python train.py --num_hidden_layers=12 --hidden_size=384 --n_experts=128 --experts_per_token=8 --d_expert=32 --d_shared_expert=64 --hidden_act="swiglu" --moe_layers=[0, 1, 2, 3, 4, 5, 6, 7, 8, 9, 10, 11] --router_score="softmax" --normalize_top_k=false --routed_scale=1.0 --balance_loss=0.00478 --balance_bias=false --router_z_loss=0.001 --n_groups=4 --groups_per_token=3 --init_std_router=0.011 --lr_router=0.000803 --vocab_size=50257 --norm="rmsnorm" --norm_eps=1e-05 --tie_word_embeddings=false --optimizer="adamw" --learning_rate=0.00106 --beta1=0.9 --beta2=0.95 --batch_tokens=[32768, 65536, 98304] --max_seq_len=1024 --train_tokens=347000000 --max_steps=5421 --dataset="wikipedia_en"
Below are experts of layer 6 (counted from 0) of a mixture-of-experts language model. Rows are named router (the router's row for the expert), down (a neuron's output weights, with its number) and show model dimensions 288-383. Each number is 128 + 32 x the weight over its row's rms, rounded and kept within 0 to 255.
Before each expert's rows: a language model's description of what the expert responds to. This comes from a sample of Wikipedia text that the model never trained on.

# expert 45
Description: Words after is or was in article opening sentences, such as a, an, football, American, in X was an American politician.
router [163 139 122 106 152 145 134 121  73 150 157 108  52 149 128 118 132 145 101 149  96  85 140 152 117 102 146  63 136 138 126 147 128 125 118 146  86  57 148 164 129 153  72  95 110 141  50 147 146 123 132  89 159 152 137 120  40 104 122 119 153 100  67 137 107 151 142 157 128  59 130 134 116 128  62 119 148 146 223  76 108 140 130 165 144 145  48 120 122 149 208 133  56 137 144  26]
down0 [126 127 115 138 127 132 126 132 162 156 131  69 122 168 114 127 135 123 127 188  88 137 116 162 147  96 146  80 168 142 147 158 151 173 123 123 146 163 112 128 103 133 113 133 114 151 176 174 180  85  98  94  88 176 115 140 120  83 118 161 132 132 181 121  77 129  96 135 171 181 130 132 110 101 166 154 126  65 187 111 138  80 124 191  80 156 108 154  84 120 144 163  97  68 135 132]
down1 [147 177 173 190 131  91 137 153 137 126 124 141 187 132 170 107 129 155 154 173 128 135  57 174  80  76 143 171 126 144 116  95 119  55 128 125 186  61  98 112 131 125 118 169  93 117 177 116 141 148 111 178  60  78 120  70 192  88 109 133 119 142 184 120 104 106 122 128 110  96 146  80 126 166 118 126  67 143 148 129  83 113 193 153  92 121 155 141 139 113 130 123  97 143 125 149]
down2 [131  97  74 134 104 128 161 154 113 135 142 108 181  42 106 165 160 101 144 133  87 156 129 171 155 158 196 123 135 115 138 141 129 145 165 129 127 137 172 170 132 109 169 152 163 155 168 147  94 155  67 160 141 149  84 164 164  94 113 139 121 115  73 152 129 207 129 116 123 176 192 112 104 175 131 121  88 145 104  93 105 114 130 116 111 145 201  98 124 116 152  80  78  76 155 121]
down3 [ 99 114 120 123 132 155 168 112 121 135 132 119 153 117 128 140 109 145 159 115 168 101 161 135 171  67 144 113 202 113  99  93 158 153 135 160 136  94  86 115  85  30 131 110 131 198 201 121 142 117 127 120 150 115 140 110 100 123 127 112 138 128 173  80 131 141 108 145 163 137 100 138 150 105  96  93 146 214 113  91 129 115 121  90 137 130 117 111 215 118  92 103 136 153 122  94]
down4 [123 154 125 126 201 101 154 189 170 118  87 103 147 156 120  81 176 124 100 122 141  78  90 158 125  57 132 132 111 126 106 195 100 143 164 146 185 118 100 147 163 111 126 129 114  98 121 162 104 127  98 188 127  29  95 150 134 144 184 109 113 123 155 124 102 167  89 159  78 155 149 108 142 111  74 136  81  73 129 117 124 123 161 168 109 107 111 113 157 173 191 112 128  98 159 115]
down5 [148  72 138 130  45 140  78 141 200 139 120 117 170 105 112  74 131 162 118 102 129 100 158 147 110 132  77 128 141  77 152 126 190 119 145 111 188  84 100  81  99 117 139 130 112 174 154 112 168 142 156 145 145 171 115 106 124 110 188 128 123 101 117  96 195 111  85 140 139 208 105 129 130 166 123 107  91 136 125  94 100 108 113  92 111 154 128 144 137 152 120 149 126 117 123  75]
down6 [157 142 138 126 227 147 150 171 145 168 155 127 140 127 136  93 119 123 130 143  75 118 158 128 171 151  98 117 139  99  82 165 102 223  84 151  96 158 180 102 125 165 136 151  73 116 159 142 158  75 132 147 134 161  72 142 123 119 135  99 160 135 100 184 136 179 176 143 118 125  93 142 107 114 127  87 158 111 142 126 129 133  79 139  88 126 124 156 121 104 136 141 127  84 138 179]
down7 [158 138 137 135 134 110 124 112 154 171 129  81 115 180  99 132 161 104 138 140  99  97 198  60 140 128 110 121 209 105 102 195 142 160 136 182 144 112 115 113 148  81 165 125 100 145 149 159 160 115 124  78 114 153 139 139 122 132 145 142 152 142 124 127 108 143  27 126 139 133 116  99 122  92 178 157 105  22 168  97 110 138 167 176  76 114  80 209 146 152 137 192 117  86 100 131]
down8 [138 106 144 151  80 120  75 102 114 172 108 154 122  62 150 100  71 127 120  77 148 155  77 220 158 109 131 186 135 184  67 125 172 163 128  95 150 149  76 133 116 119 156  80 155 129 115 126 138 134 137  90 115  44 108 155 117 114 105 183  91 126 167 125 168 104 148 132 151 176 127 143 188 137 152 156 148 130 138 107 116 111 112 130 130 168 144 106 125 107 101 117 174 124 150 187]
down9 [127 158 127 150 118 137 146 159 166 130 127 112 118 160 162  91 156 155 117 154 124 122 131 120 102  99 194 146 167  76 108 118 135 121 152 143 121 112 136 155 126 102 178 129 157 100 142 106 124 132 129 116  77 149 122 193 169 169 140 126 139 137 131 100  74  96 127  73 180 135 117 145 117 120 167 167 124 128 154  92 152 177 103 138 130 109 151 155 110 141 141 128 130 117 137 155]
down10 [ 61 149 147  88 158 119 138 117 151 146  98  79 118 178  90 140 130 122 110 109 106 130  63 167 170 131  99 132  99 115 160 104  81 151 140 128 109 100 109  80 129 102 190 152 101  65 108 108 147  95 170 171 151 155 163 151 127 143 156 134 143 153 104  61  98 125 143 121 150  96 168 127  92  32 142 123 141 101 122 103 181 130 130 109 107  97 124 143 149 178 135 176 159 111 133 120]
down11 [125 129 174 109 164  57 112 156 160 158  78 116 118 145 141 134 134  70 158  90 117 106  89 176 118 109  85  92  95 111 130 186 127 158 100 123 179 103  96 130 150 131 114  58 138 151 126 130 202  99 200  84 179 132 149  60 196  52 160 127 114 110 147  88 136 112 178 150  70 145  39 121 151 121 112 159 165 104 145 124 130 100 188 184  82 198  28 183 104 180 105  90 170 135 107 133]
down12 [133  96  64  81 122 139 174  76  65 117 116 115 123 127 128  71 135  88 143 133 183 141 135 155 150 137 140 134  75 105 169 158 114 109 109 106 180 161 136 174 185 160 106  80 134 159 103  93 166 106 126  79 160 123 171  82  94 115 142 139 128 125  88 154 126 157 110 186 128 163 167 136 107 210 158 141  99  99 154 108 134  78  81 167 130 187 143 151 132  95  92 104 127 146  72 117]
down13 [124 148 143 135 137 134 101 115 175 184 132 163  90 210 115 107 170 111 143 149  82 108 227  28  91  99  76  99 126 127 143 127 136 120  92 138 140 156 108 133 132 116 124 160  65 108 105 113 116  72 121 103 119 194 164 112 114 113 138  96 135  98 110 145  92 101 104 143 139 139 159 153 121 130 117 117 152  94 147 116 130 176  87 168 100 104  98 153 132 115 134 117 128  96 147 115]